config = dict(
    d_model=160,
    n_experts=32,
    experts_per_token=2,
    d_expert=96,
    activation='swiglu',
    moe_layers=[0, 1, 2, 3, 4, 5, 6, 7, 8, 9, 10, 11, 12, 13],
    normalize_top_k=True,
    routed_scale=1.0,
    balance_loss=0.000478,
    norm_eps=1e-05,
    batch_tokens=[32768, 65536],
    train_tokens=348500000,
    dataset='wikipedia_en',
)
Below are experts of layer 6 (counted from 0) of a mixture-of-experts language model. Rows are named router (the router's row for the expert), down (a neuron's output weights, with its number) and show model dimensions 0-159. Each number is 128 + 32 x the weight over its row's rms, rounded and kept within 0 to 255. Numbers have three digits each.
After each expert's rows: a language model's description of what the expert responds to. This comes from a sample of Wikipedia text that the model never trained on.

# expert 16
router:177163137053136191084170111156102164136119144140133132186158164152126146109091128083065162192117066148137110149150136142136093131107090181151143069125066109089095084129075100138179132081145095124093094117137072111131126106120152165191128131169157089117098148089148102122105134121112152168195160145138196115144115178148188100110137158149127149207102129104129066158082147082135075119159108115103162105130092105114139165143143146090128169127051100140147119108119117146069116096101120
down1:176181142117156152146131125091132138136120102139090098116101197109147165092118101133138092097104144160116076115090133017165130114186134159121109167119136098119150112151160102123116128105079156183129141086096138169144102106185132160132133130185147170130105116156094128053129183132141121113106089195102154132145150148107124087085092115121091132171124126047114148183107117090186156145080120135138142104166143144185106172150152139186078117121164091047056116068113165099153126140125157
down2:161196068078084149142213188136085169155151127126169128167097062100146097145141166182185186106117165075142135151124098151169152091106121132137117155114134120146158170191090081129104115151140155122098093148077204151104107130126163148100158094139088092152122108118112147151129082124105097094140148161121148137111099167083129118092189036112146118113197113139098105086099167110082083136106089071130161143092108104167134123156109158127155155116105110106165075118145117156144098135109107
Place-name completions. Country and city names and their final pieces, such as France, London, Tel Av-iv, Wrocł-aw, Saudi Arab-ia, often before commas or pipes.

# expert 6
router:118120126147107133152138180111112129094142104167135108141131160100190115105199132109085154140100143097102118138091122144122123136156078159145113108190096131088103141107064184108137124140173059131147179165091132071113173098152122188077129141168112082131115168119231179143187046109099124138135118130130132111122065139108112173124148166073064160153121177094144136133134124101106154157115111110159091083173113131120125156118098152147135104101127135135178133200176189072093135088087099
down0:185104156128147123113101162165155182141153103126157111084112166203153098113119174126112146149077108086129144057142162116100101085143181140125085138054154117098135108182170179079158110113129075107140129095109151195143154136166090147154089122113149105141141103108129128099117134126108099111152147131141114126128044140105131119046123148151116114134121135156103138058169153183064104168113120144101121186128135197145184108057084108113131094094134138128077161145120152214083154116150161
down1:095136153112127185103116126127050130086125117170158103127160164133151108114091106156108161104124179134049155163150133129125174081070136131093122102104071101099117147138127143159127181173125096112080153118126142179141091114184100101118110139096122143181156216111134126192134129183149132109113180159120092127157132082121111159142182125123120196086044083125128144136133108159130155147136107153146102110130223120102137136089117134121106153084140128105144088178132009118095142140158111
Section headings and openers. Heading markers == and === after blank lines, line breaks, opening brackets and quotes, and first capitals of acronyms like LGBTQ, CMC.

# expert 24
router:142124152093139076089138158147120121114148162140080173129091106129067123117150146150098115123147088134147075112125137130143143185096134110059081068134120117085104143173168129163166177036162162117133078153112102158155136164106111095187159063173220141115168116084049139090175168126118091105146123150089210150111106127139152126118145120152085144111089150155133125105168132097107159144158112147147149067113120084118111123147134094179164132165110108174096156066096081134103161104155137
down0:194085144127146175079097108090138085156121098109149117128133157132106140141096098133140131099079084204171102087132208144136149112122104193110209117108137143125154097141153149108057105129118106175134091132124146094139137124155162203133121165129146140139128109136167088162184064136061105122156174080100166095146112103111214147122185078077098140087150149154150143106135100108097116121098115083163169121080163144125059139131148157175176103091063128151102142116123098106111152116128120
down1:136148103168187121065088123093190131119137077147115097147137162082168086123131124139124089097082140181107083167067111137081125123115117116114071109126145101080131134150179128139111135115132097127149100147079105076159153171156156104182137105192097059122158139106098163171099113135094129122165138084130142156127134140088049110113145130086135125220084143095130083171115098182166150091151144163131126156120125106161180182097142085171133137092152130156191144150147177187136152100164082
Determiners and common adjectives. Articles, possessives and common adjectives opening noun phrases in prose, such as the, his, modern, large, local, various.

# expert 26
router:193096092107139092143161153117117133106077115080057184128054149142142133189144141102099197198113077145150134147161109131096107125154127140140167114135112110152076150123147091146157151128129169128103086098094126128098173067139114133168109127110183133138117104102126109159164092174203104092150108145167207098106154096186145110081183158100101146139108134144134096105088125139145115108123110103145132059088157071136122091199093147109148117112122071180124098127188102164128177090109135
down1:157112104120147103132070177153145134083116079126160141065113104064158194157130114135124151128126149122116108111149105118104133074145140142088107166063072086147078152108158145122159102200132142118101167119118121093163117142185169144090131149233136171133142146150119158144156189062155139099169146149159144170185081116154093119097086105088133110124148107087120142093132176140069134080139189104052103134110154055146179156105094122181125104126111141148127145121096133183118131142132094
down2:138175209078122132108159173162069067158133151167137152158154110095104114134114136147138093151134123101073112122095126159107077159156131203155150139152172181125084124105120118071155099069141120099046187115155132114073126155134116172134129137125156078100129109137070097139130179141121102122099114108098139093156152108153161137099083125123104052123117095127146111134122076078158177140118122112129118170181128080075126177149134162146126196191186126138172099116133162047125161122128116
Institution nouns, close punctuation. Nouns for institutions and groups (government, police, Congress, Army, film), and the closing parentheses or commas right after them.

# expert 0
router:084107097080092127128139142142045159074193156115122141186066195145184115113166116120125159109066165059120123120155173138212116138136047138101093175150145116147130155124178149164157192103115136086117168154126119161136110131129154091172193155147120139126140125157083101049144133138113181121106149085107117121084161109133087084125134153131140115111156137150111117114123156146097096076136142122151110069123127125112094146148100083087146111139097142157157095166198121198111153147162160
down1:133086140159136069103119174102097050132146072107136137163104119115066102141172128128136125141107192128093120145132144142116126166169137131180115116148204095167142172147096140140155172132140177162131165132103117122161168111116115122141206111057171132129099148082134123133129088127143126130117058178138080147203089141088088091140132085084066054100135108164088083144108146189152150107099116090106125145087103113183127185128073134113076083137139100141160120164147148177144149162102151
down2:124170086124111123172160129107137078129119135106154144101143107164073129164198167159190092125129095112087129113130130126125102168075066109175140174147153111175127094111107127189222166124127136101143161109115153112138160155103159112108062163169119104138062148112072151135149074164144147044156123114081124086068131136141112108111167115147121138139111112188196141144183139073149126063066089132128137157088135111133066131126080122108112143096154121135112110118163193106164116146176128
List conjunctions and separators. Coordinating words and separators joining list items or clauses, such as and, or, commas, semicolons, including, as well as.

# expert 27
router:181114127116144096120103173156108110154154168089179127119133175114100145152150178169036166119122106080104101128144156178097110107140154146133154119134167097061136102145098104123145132113169134068096108109115122113124178104138077056161128177163168106109149181082105101146153193139096187145095127097076167097173167170080089139137139116112146129178109125112108056062140142106120142121103141089160165112163108169159162161148154155118083153067127076160198125084125138130081160126119118
down0:151119123107146104185138097074124097117108138118101136166106168089125131161113123118098165141086160150134072074072149144140072118147132147118154145133068149182142120171153145100117096158073063174106173151115097154170096116153147166110101127142193153133176136127136132169139090150130112148026174120104110155181076134151068097152144122144123095101154083126105125162102095121146133102181143199121178179139081127113160131188106168057125163103074108140164107077126137124084177180127120
down1:139162088144133141130050133113162103165112102143156125151144159106144123131119133184128133183102099067070101149138099150128134191136083126139145103075127155131124078111077121116131123131124158135178128096187082083138060116100098134150114153150149141093039179074171116187134144147143166173215124163136111153185075180135190165108156159112124127111136169092128089082102148082052134144145136095077103081153168093110151163131127151143128137074139145136129114113146144116180120121119065
Infobox and table labels. Field labels and their word pieces in infoboxes, stat tables and taxonomy lists, such as Family, Head coach, Released, Total, Apps.

# expert 15
router:162133103208085135134050097121163085154134104137106131049158137145141100114133201182161160123104134156139097119132169116173098077125108138130133116067184043173146165151117116162115167118100108122163193116149103139135127056152139143103191145122118117108119082076139161149165141163126165165153130120153112139138111111120132116079132148140139127094117172143125070073073077117068124102064141146110111144146119082184153128137071136178146141151107131140181185085169177091110136113126127
down0:116105174171093118101107082143110172141120151121113112092073123119158134106183101100159173183138165100074144134113148183179111209150130153115097064144173156157139139180142118172134138184096162171134075160090073183143089102135096117060080147125145069143124166148112169080107116192127101106098139141128191132121129134123152127173111085102163102158070132151125152114146098082106102115135104142155101157093099114093128134097152113164129151147090033178142113194147119107118127102148092
down1:158117158140165134134154174144118120132171107087083149105140119106146163142116136080164110127122115079104135158160076094107158158089104139133143102100167046062152193153129131106157104044146141135202126100048134099181048110158094136147174128112112130138092077093087102112108139084110117132101126119155179143145127153145169066129112160134129085166132078177129093126155196166132180195109050135089098114140159130190132169092129154139106123143123112144101168103136151157177130129111132
Word-start fragments. Opening pieces of ordinary words and names, such as Pl in Plot headings of film articles, rem in reminder, ent, conf.

# expert 1
router:136119124084127049107154112134117145101119179095113168117064094129121171094157116134157083106133078143159113138162137142153124172116167135054149175108110115169094117160154133088145067070146183107108134129081094135105152165126123148085095085174207187098168101134074100140163111121096136152146169073150189100166133125174119134103158151091125205158082162128125095113103112139124152078145114108166140165155150194131175160140138128104145135064078063153137108114097149177093144106106121
down0:169127109094115072149147076106195134166097101057150124156128149048128068162102149124111107112108151136075135134163076219045100128133135123150115150154132153104067113100172090060119139140146135127120190092061148094160169079134150154166161102158133139109104137175138127109119133137105145160141151126150180139142099150142106122098173155147116169115148091140144128074136149127146122127105070173112148140137113141191125162186165139097110181056118125076118120080203118092130110129145139
down1:105142154076115085108087064120126183113136106154093095128100151155134199168135164128110208139176080180144119111117125198091107106119107157130168138073078123156146076141140146103176138107150150118137151147112130082105068107169102153126150113103182077089165154131080110161156110181089114091177077129205181108193152084160130112136119144120066142147146153101165142160077139123146129137145169074119122108125054108106100163123124135094161118092129118179114091179142132125140181111105127
Past participles and verbs. Main verbs right after was, to or he, mostly past forms and -ed endings, such as made, used, announced, deployed; also small numbers like one, two.

# expert 31
router:159132117118148125088154139109154117064179126146173128115091156082112103127070138162171085148108096136093184168175117102166130109126098124040123193147137100095129104148115189105149120168096136137163164122097114110086047085107077114088074167132123135145141115146161116142086086103074137137175133203165079170124142132076165095147131133093130076194106128139117153144206114136100101106169138064095119128161128103134147143148123207167112166111160111158159096128146145095113178147129128
down0:137120091132114137136105127077168096076110138156095098070180167137203129147129204166146117158135136098109121174113151094103101122103135130130129128123157147109133152148126138114088114150076129157115129165140087110158122191125141110126092161098176130106098119099157089176147183065124139137105118105144206156071145080183095064165164153109180174142161124098121099076088141178131125071181148135147082155147107117136054185093137064118129155166088109160121060131171138076136156149103116
down1:115163049089131065094144123150093155097089157142109136078089214157155136149089093163226160215111141145134109118092154161158156090102115114125112140146103120096113111104147096161146105113130160137103158168153184137074132116171149122102141171075092129183126149152083082166167145065114173107127128144108121115126125151104118133118125146153134166095156116141141131133138073145105093104190078078162112135176075082178140107171078122134164119085143124090160091172183117118115120091161138
Spaces before numbers. The space before a year or number after in, a month, or a table pipe, and inner digits in scores and dates like 1996–97.

# expert 2
router:176151125131128098170128154187089133113124174098105139122123104134050132175109112075171113212121130136126087147153145100118104136097158107198151090105145121149153101138104128137146165172128144108098146147072120142113159125156094074168060108161125173090152061074127137105185161137083123143185158105134181140151128129094130111091148136112120114184158124058172140107120089064161124115136181118142173150118187091142136133156121069089195191104127071166094156106084108137113096117125094
down1:072175179119175139141094096135089145133176093088080159093155046143135150081094164105145093165103114163117044142184130171155185163099140132124112114154100094109099167120099113062123159082145081093149062157076137107164114116170173123099180112121125160126136122168136143067161104117073138121127137157134116119144137110093079086161179123135116108138165094160120148110131122124093202139165129093197130176102171160177112166122102110093144105151104107110130180094148164166138086108132152
down2:096136117113125062154116169128080092106104083162106123117151180190122122082122155101152136103116116127099140128093100125117149168113140072097171137132182092114101103078121229148130127086134173132127119152136053068159143149124125154146125114155131098149116127115092144107125148134126115135111161214112116120137121132124163212123102113141090131145167099131125053168116174129207134132111104209119123190114162178053192092153153114083108148103144149105092091192095119122139138077104136
Mid-word subword pieces. Interior consonant-vowel fragments inside longer words, like ic in horticulture, it in furniture, port in Eurosport, ruct in deconstructed.

# expert 20
router:138172161090165102149116151146159117085156054076091171150097154138105144137161138137082145126121114125109059161159119139116126088164170100138139119047097111192104094125127095097170125158098125079116127093101113130106099101163074123186097060167172099139135122084152100157177147152186135070137121128187141134126143078150151086132175173103090129126108121156161141106109162135101149120179143180123177138117108100092150164160148083102161143083191071150164123055133102112159145102082086
down1:078172107132139093125138153106200153061163098162152151103156143143134158120141180123177122177120091136110162144088126124127060087106064140141107131052136123129177115090101174091090158147148122074095100111152148153122097084082170055150072142162077131197192169088113134150119147108103070081196096178128158163121123112137128132113061177100150124127071146145166139171160091113126118129145140130119145115153127104146137121178128124180171171136067114114129121118103175090148131113093142
down2:108131087083126136108180115109204126162096129088173104139131114135111141132182139114084192093131129112155181134130149150069109130169174101138150129087114125172114123170120138075168136128070101180125125144065112096121084146079195173106114137128066074162104071167146097152143092088136194096101180109141147098144139097170133106203118129116101158147159140140102185134159090160105095149107148035090120142119134105122122110156133123161140115100104092154091148142139193071136118201121110
Common place and role nouns. Common nouns after the or a, often followed by of, such as village, town, city, area, member, seat, corner, version.

# expert 7
router:204131138173143122132166168150101172140137151078065146180106119153141117144133148102100144128125124108101094139151126170110115157136136144164152072091065112117134122111105138123203158115157183109110119124091062140095165084183156127175104175127166048121113116122077175131135082147137065143154131145131144079168143136157129079050092141116138162083151090130098085092143142037063142137152120111178140146162154064125153159112098123128135148110137124180134095105125147142072185171139104
down0:153163124136134149158159147103159086115090126147118092112140170134083103134080132068141139117085116144138117181164126092196145101127181158036118154146142105190139131103191107104070144160078053172127141174078101123130122122158109145134117110129121128132092140098150115136182168161105117111098161128139116169037157109054119107119151121183091124159153131152161118134119166129117149156140108081168107142154109123083116166131177215099153102112070092139080115125113083108192072113173140
down1:148137151162121112177055122107101189160129110125159130102085122136112143073107122151145155103201167147099148126078128185158165104118098116145095168127136123119106133170154083142111192184099169092093191142135151157072098140093130107087146126134071110156120146097188153135166132097160114155114117130131103076128108116111127154119008091095130111112165072143180097123176117122156086111104153171170103156090087143166104101128116164156120150148138163125091033149123138176159088128133087
Word endings, institution names. Final word pieces such as -ique, -ics, -idae, -ism, in French titles and taxonomy, plus institution words like Arts, Technology, Media.

# expert 5
router:165067126156156098193097108103159052120091122171094089123082107187104151100120144115163099068136102189093149173160136123119165043082071141186169132098176116163125099163111097103139140131129105161144104101081147139145161124145107170150166114095116108153176137117095130090142132098141107110172162094069146121123114143140120092100085138081093120140084173157193113143154056156115081078149108110139178115143119094102132119167090178139160164145185134166113106126154161115120122100060123
down1:145174135105122164100124106160130070101117171064122084167100135125099175086147156150139133142149205129122130099165099140177125106138096144124094127141209161077107118156191137086101122080081127119171177121097132104122134109158127080129120173151180117096155106136110103138112109140123091098134131127077124107129100154138097075091098084096095142189123187207108128129142140140063131114222136107119165137109128154112145233174074122147126158133093104151090165132098126119071108181148122
down2:135144149161141159093104114163097029153143124073138101167087130195063112088167082125125133101157137136112177105121084139135151121125130103115170110186092099138152128136123149150165106149128121137111162209113152140151169139112152064109090157147168164138121166099042171116078129130090101111072151092115116121137144115132158113091206147127102107079155179115149056113125160128093138174143099148205140142121083131138112191104069112110066157145139119135153130147163187093123087135158133
Word-initial name pieces. First subword of a capitalized name or word after a space, often surnames or place names, like Bar, San, Mc, Cl, Prim.

# expert 30
router:164129143166141075062153173175126136119125140145092165167112197101138117176191168145151180084170132055095161154128109124152171111133102161116136114142131093072070100191085148091089163083139119104177155085110099067093110068140126165158117160161110120150136113080129099114120104177099136145162131137109090105149157138146179110073100077105126153151125184126142143159090105110120126111107178111178123093166123147150185137151078150100162161088139059078152161187166134142110141122122125
down0:082124142104167152182110186139156119072139181061111105161135173126100134144058136135071102149101079068107114154183118101112127105081161150143140138108136099146101088143141127164142100058148136128119150156152138150141075152157181112089117171170087188124121105138147128126151083102142138127119151101147096158111100134155105121113120110100190048134120113126120119113145122188119107133128086236167138153112085111108150075118125134157082192101113137148151172112176116158073174081204114
down1:147134132131181165109080191173089151122137132094120139127163080142076093128129140137171108129119158156081155170142126110148043110133042157162160117125162107201063097098145167137147212086130083132148109132134134133167126106185162114193091141147063180181124149129107137139122143134169086107114144128159134126133087141172154131092155130097091114095151130135121116122090092109109071090159174136134098115099059120151058127087161102127068138114123173180088128187116096128116159120163131
Empty table cells. Spaces and filler after pipes in election and sports tables, empty cells, dashes, percent signs and closing symbols like }, ′.

# expert 8
router:115190088093124069126151158114099097102125155095181172150131079094115105101135108087116103155081158104115124076169127112181126157112153125091158152114137142096095110158109162115151172124200139080102122144116075174139189170093123142147138153158156149079171092124077110096103107042177155140148160139179107129109101178158150143086105117152143071116145150141120135123145105192170168182092140170119122099062092150133084128148085130111164085089104156088159177104122153186157179149134172
down1:160151148017157089144130097153126162180122106116182170088212158156108099114128140097174147098168141136141170112096083104089063098103156093135140166130107120167144091133158068084087105130081109118132095165105117175137108103107105133117109127128124143175102137147147135143141098203121105187177104119093155165206168130088129119127170101109138162082141139129139079171096162098085135075144155157188109140128120188114100075117133161116150127093063111138134134124154190092093104114122125
down2:147111140134177080162166148137067107086163154129082169073161163162087137101169100086116108161159177099130139094125098142182184138088118144133122090152079088113120134147137118064179037175118115122062178067102174171071136162161102139141133128118143172137097090170085108153124108107123066113131103162149164105087114192106102122176165140140110122121166116079122141149140131178144158108149082097130150146118113153057164141156168144060155127150148074175125152099123117112116125110125159
Line-start markers, determiners. List dashes and table pipes at line start, heading equals signs, and the articles and determiners the, a, The, his, Its.

# expert 11
router:110139184091117123115096091143094037130101138118117102121169209180163143124138136126206172094115134094138136142134147145181099169121140188161071148168161099139132142163082131110156096082105159107123197122118093132072140129116136148136125119131149106098100153081173143169088108182150141126170165092102098113153152154155085107137145077099107186094083121070205122095111114131133148100123173153143157128132067086120092183189082183107148126096111119175138117096159148119162098109100090
down0:107082092178135077126074059090134176129166165115134122201105143167167082131128139115108126131147125099103127107085136132117155115061119151106128134157074153006124173125168104120087127119189125185149126061123121123158096171069147128121132133135166155121153098109146098140099178138185147122153137111158110099099145153123160177153150122114098105090140108142098122152150073131104163153105103152103123172128175090088173177192098179142118133138160090171176096140052138089126138140103159
down1:139107148099223124102209127065165087173096120144080085131093142087153110103120123171094128120180179113130131124126142121109052150118106145111133134155102120118170081139125169066130168099118137086088094184122126076137143131107138123142158093125140149157117097108127139113139087120156096081100103119122126127161110128126104126160101214153107111092109165148081131136165128093186103115189112168114194135207073146106128202171137114165109137123204068172137149129071094134133159125129116
Abbreviations and digits. Letters in abbreviations and unit symbols (p.m., U.S., mm, Jr, Ltd), and digits inside numbers in tables and percentages, like 100.

# expert 29
router:152170172200162105100157131119135094080125146188110129166158156084117150119167185121130142104076114099100077160145144085160109120096101125075137152160196166134109109096131168127100048125148078074126149078148095100114181139184121170082125124143173091180161180109110126167149126155143099146174156156163116097191158181145118171148143101100132173064160134116096162076095106068093105113156193105111142110147080074153145136135123156102126143125126082136110088145107139144107083127114098
down1:122058125124120163142075124118141171105148218107146121162126198131140097113117150154120166128089107081143162133138095106085111159130150103120119162098133142202119169096121131058108109123102180147085129083162107078133120191118124146111101142120160112125096086143055188092114097132152170132141086154160124125079138194116145100122028077143175146112188128117069094096172117139096165130159133141136089166129126102088150110107167167165164168156119095175093173089108159114136141160109117
down2:183090126127188138147173128206150133179133135107131143117161114093164127177149101085193141115096060153135115149132170194127114084130116174106098150166122147073171160112108088150126159149136141117174078171129067124125119090132139085151120176059126126153102097122082101098150164103102116173149057112135151132135178156120107116084088117165115097060112084138109083140141063163094141109165138076121128165154131163119158162119229099173110123155134098125125123134116123160083118081098104
Leading digits of numbers. First digit of years and numbers, especially 1 and 2, in dates, sequences and table cells, plus taxonomy labels Phylum and Clade.

# expert 9
router:128103138130171105162110059128106062104134155198139148136124110143136142129130147145159152129156108149144149174105113122144109136099098132154087106145194125118065173167080216111110134077174117131120210144066120110089130101117149170103127103111120081105164166101167167152079188134162108118087177114197139109154088172109123095087084118159061185122064141128144154105096145118114089127097168070140145102109099153107122094151120202150105132123115180096102175122141130081125141100087106
down0:119159134098094169138127127127173131125122113163169123130123135141088113150113095208150133168116115098128177095136130133135098217144110142078092105141140069137106170133098173142177165187156157164168139131118128104111099090072096134200103055119150111097161137159122181150091114152065108113073115195113123092148148130133216141131122111106094122129133097069132119144118168118110119125124144115139082102133062188033122116138109106154163089162066120143146078161105161153157145077115171
down1:151177148169130043114109118150149087137161130137051142124167131104116135100153146120150133041111185154105150145189115136162118080080165108141144136140131098116168105139127100067123126133131098183173114129108125101124154141182128107053167133153176134154114081093163170072080096133122173137154104114109194144116119075088128173157143155127145120112100096144077079204162208079151082129128118185161125153108138094136112150127124194107162070134138088082101135130133124161144107112101146
Word-initial single letters. Single-letter first pieces of names and words after a space, pipe or quote, such as K in Konstantin, G in Gigan, N in Nadu.

# expert 25
router:183110131194095173121140152154150096120100048159115114159124142153077092148121167161173135125111100144125114173125126080153167118197125095123158146162133138144135171195090106102132192113108095188165134087081097134109146125146175158107126150120131132150117124126125134119109109162175126126202126081050094091094067126095148082051103150108094124124163191095132112110120114110102164112124117093132114109174081048161122182121109201097125109128159131142138096139146146143058141101074133
down0:122141136085051112065137145083125154085159091094171082129103094145078078093118118143132117095107130160151133087129154146128099178068118100130150130135130129065095155141141163157125167106159113061120134143157164156165102145139112109156191170105123145149161160129063092088138150139208139143184102129142149130142131120106105121106064076104123136145144109107090176178162111153073079180173114115173185163111095114142173126147177084133112094166125148121153145126133095162107112052198177
down1:160091125118163210187155108097111069126114125161012142096119075079083114143156092159140119095141158082122081180160097135100105131052100133139137083120115119171099131118096158145137140130137115118149125085150140106181168168130131143140152136113091165119113167174097106114106148111116140117098091141145116168115100135113159130170152059150117032086179143159124130123206114109155162147120069205138094172116128165143111083100124114175133103128157140179139129077119137146161144136114176
LaTeX and word prefixes. LaTeX backslashes, braces and underscores in math formulas, and word-initial prefixes such as inter-, sub-, un-, trans-, dec-.

# expert 28
router:163144087156108095128144106165121126112093135087123116130141124110172179124163133166154178108083081130104092117127114076172106111145077109127092171153158126094097176183155157147167142068075154120127100072112080136124160113144078147093105142119128115120185101149168098028089174162089135117157195174110170135179118173169151104100107167119117171122107111103111100046108121093100152052146092123186158156112125127132166130129152174144127122137112079127123091106139187173075113090106149
down1:131139166123145064135136122116166114109130112140166094128113154165125140172038181147116132104171174128192143063097104147181128110144126117154144132086179125124152146130129137130162134125119193123180168105160067123154150148121125122090158125121092200087121146082088156106068121105155135130105112102178097155145120060078125128141079164134136097129089161112126050180140078133160086051202112117135122154129096162097076112143169138149065138122145201147154137124111162116068131133116087
down2:076091122102085100153127097138196117142162144122142136109154111103104106155132134111184175106000108185142139149153172180154118128140108113132082135113121164138157136101140118183144154154159082179138126083154117118118123126123104098071126190102177137129136095122145157108084141131118145111228130178116101131077102134102153118137114101134093130133115149119165112104147049137136139209187121173109142136080150109136169141108123084163114136067116095090151122172084084148152130159066100
Digits and stem pieces. Inner digits of years and numbers, such as 2017 and 1826, plus word stems after a prefix, such as en-for-ce, qual-ification, ann-oun-ce.

# expert 17
router:152159149109131122083139184134167126129109131155078150104106090075123164075170093114116103127121123124097110173130109107114138102175079181129097102045163126147127136187101089119152136188160104174064164139126221117129126114201173097080148158078079105146160125103118087157151148132089205134189135093124136124087095164077098126088174108053123156185193159151144099108106109148155089110163126156177152123125120147152137106131099164141146112111106093105118121090155132128078145155114145
down1:101115196163151135097139174161135113143078144097121128120102124137126107098096173092159122138177168127077118122132151112170145116108108148121097093130166111108160046183113162115064101153114120132112156093164091089088157094135180086160123117144101096103145188129133145081114170111150156148159129090147079152070148145144190094054127188097106141125083117117134058143134127144079030165097060140120126153193146134119145186110131113098111143113108154171147187156131151200131143152130110
down2:200135125125104133091120165088149119112149128122172061156152120127168183124172139145142092128161141134091105071180118104108095159121135093069111054137140076078133080119105171115140162077078133138168087179128151125102177129109122143089147156153082096110119117111103147120072144130080139051136159177126121103135101146105109189077132141123136167169170140142069151139133071156094183105100080176145170128117110190112113100135151171154158085126161092120135149087158120180137160208144142
Table line breaks. Newlines ending table rows, markdown table separators, infobox labels (Preceded, Succeeded, See, List), and coordinate and encoding symbols.

# expert 23
router:114130150131129108146129092063112144133174203186134132172148144131116141165117109111056178135090106143058165125126095167102142128084127116188211143125095096154100088113194123114095143104119071110095147126139131116085177142142130133163152191078115129095086101175082107133120100168141104153074111137131183125105130089172180098138076163088173063147102101136100129161156079131118106155147087150126151122124177139120090102114141147120159130093106171079063083191166168120147141155132163
down0:121175136123138177113146162160137124162124120101161121143131080179143087078141100128173117131096143158063119148158136102139130147115159143091115100119070168089103114185113075168160158193155103158084147090187200103100155138149114135166098137180182083120102133112163101157149037078094198132128187077100110099138121143089098113135122131179114131141100112147167156129102131084103135120119069152128124137140170093071055107163098116152061132120092107146131122125131121190130138202095104
down1:136097122084139107187146128091157080136113164133177175122124142164130145106102084122126107159129134110097150162121153162132227145174088126106096067110176120123153070150084092124143102184143088118096123139115093063150132150098134119169127100124168073137089119141187170076097104174073118166148110120155158193114169119145103160105168213086119115191113146085158126130148052149152114120145120103208164140125108156102144117122139192112094107105120136116155097126105135157074111130066106
Phrase-ending punctuation. Periods, closing quotes, parentheses, commas and cell pipes after a name or phrase, plus country codes (ENG, FRA) and first names.

# expert 21
router:136153125144123137224143146161055118063131159117081142159144119089093186159164098083066124155142142132096118158168155144103069126112110121152146123096077108175086080110105113110192164076158145076121110119134087115127139155111161082178192118171174130088125144175111105105128100101157115155094121121093157117190101137171142133101144131122131112186093139126168077130107097079087081120125147130145132081133115094151159132098096046107130166144131142188156112096174173191128164118144101
down1:155074111076116102136092139163076139121146175142085155136127148120145124174180113150071121127124099126141133159192103127123082154129084147092126149134084100169166197084114190114124099114090168176094083099135149114132176147145153121135170202115090107160075108046085076147115129138096137114071135114143192034103068107116127144134142097126121032152115177111138144141108135116124084134136097093171155130102171076116116177114159136150151142149109094094163132178117160163129145150128112
down2:114126159168073114174070084126093191184132160147163151103116165126133102126133095159131115089138129113136190160138158126126068147197067132152108142068206153180110103139089147126107171155124105144183112132097228111125100104136121107135101090116146111119113145159101128053146165110124099143081135106091132122213129100112104141116161117148117125119124135154094135164084174142115152107105136099149151095124113102076170118160141059085137123093087123153195149141096096165209115113117082
Title and name endings. Final pieces of song, album and book titles, place names and species names, such as Ones, Middletown, Cleomenes, Dumb.

# expert 14
router:079100118101118132144135114087093143093103138171094192093046130165133163166131138079123142072091083093180082117112139114150094157088132162142193162109131139168119091152164151147140131091154140111067118121153167114188125128113160180192167111192099111148157170127072117163185131164097155119152142105147167124141147131151159139127143192125101152109137125114135150121122075146106117064160149091106095124118128132113105174123158094059129119144140054148105100067115093164113159042117185
down0:135147151127114173120116128130113107115133086138117140134110122200161104183105183072075078115101170124136139090197106189104111117154190074122136161145098161093202117135142147125156057132094141177156131124146071065126107137142067102112147189061138153092110155124071132112129183136113192135095122155135136109131105134109184096167107117143164137189128069176088075115096128147121130149130101047151135139167091145138175135102149087153128159139119074126130068134139113155104177118121149
down1:126061100159123146122128129095196112083112153122140147137113170133119089192095136098058141128142132100082144127138045163133105108138169128122106171132098123149122193052150061164093147150125166153112172145162130100124138143117141091144131094109092126121085072113107144122132181098170117145101108132186136063170065117147196098171147081040114168128106115133131151124140085133126167166162151145101145145156091145104160160173148076093143116124126081097152152216157117113132139178161139
Time words, narrative glue. Commas, auxiliaries (was, were, been, would) and time words (year, years, before, when, However) in running narrative prose.

# expert 19
router:142139158188118155130111166167090099103093085169133167138046142145149138122112207093146135093126128131130079172144163070141107102122133159137145106106128159145140166083093157120095199152089187150113122092159104109145127093169119167164178070127115102046166165108149113150170145111098140146140106098083125138137127153158131102141134143170099155176059151118121083145081159151077051108160127154120129118174115159148148182119153069139109141108110104097132088118050115140107205176123116
down0:095113109107045098189158081114135146141155197158161121143102140121089160130102113149171079078078090187156118139100089226115142054132081057093139113128168129126130188110147094141103178114146134160132119141183131130115148152107121078141096162136130106102124123138111142147151096086135143152138090120143135095180101110117095121168075124147102172195166130118084073114157151134131140166085185137104185112055148134142106094151115108142140092149195160132111102147149126109132076161176151
down1:107076145116097107138107074149101148172138082155177130108127104163096122137176070154105137128097084169103171161125123149109159129155142196152126145108133154137091204055076171123129141133138101122159145104123123091174133135114099102084105132079147133115160102170132122115109107089112094132111091133161103172091119108146150144125203102099120154164056118186106156169109161167218156081116128075149146168081124174120140159105046160132102122115193205115117105082139115106136081154157126
Pronouns and mid-word pieces. Subject pronouns starting clauses, such as he, she, they, who, It, plus inner word pieces like the n in doesn't or ashl-ar.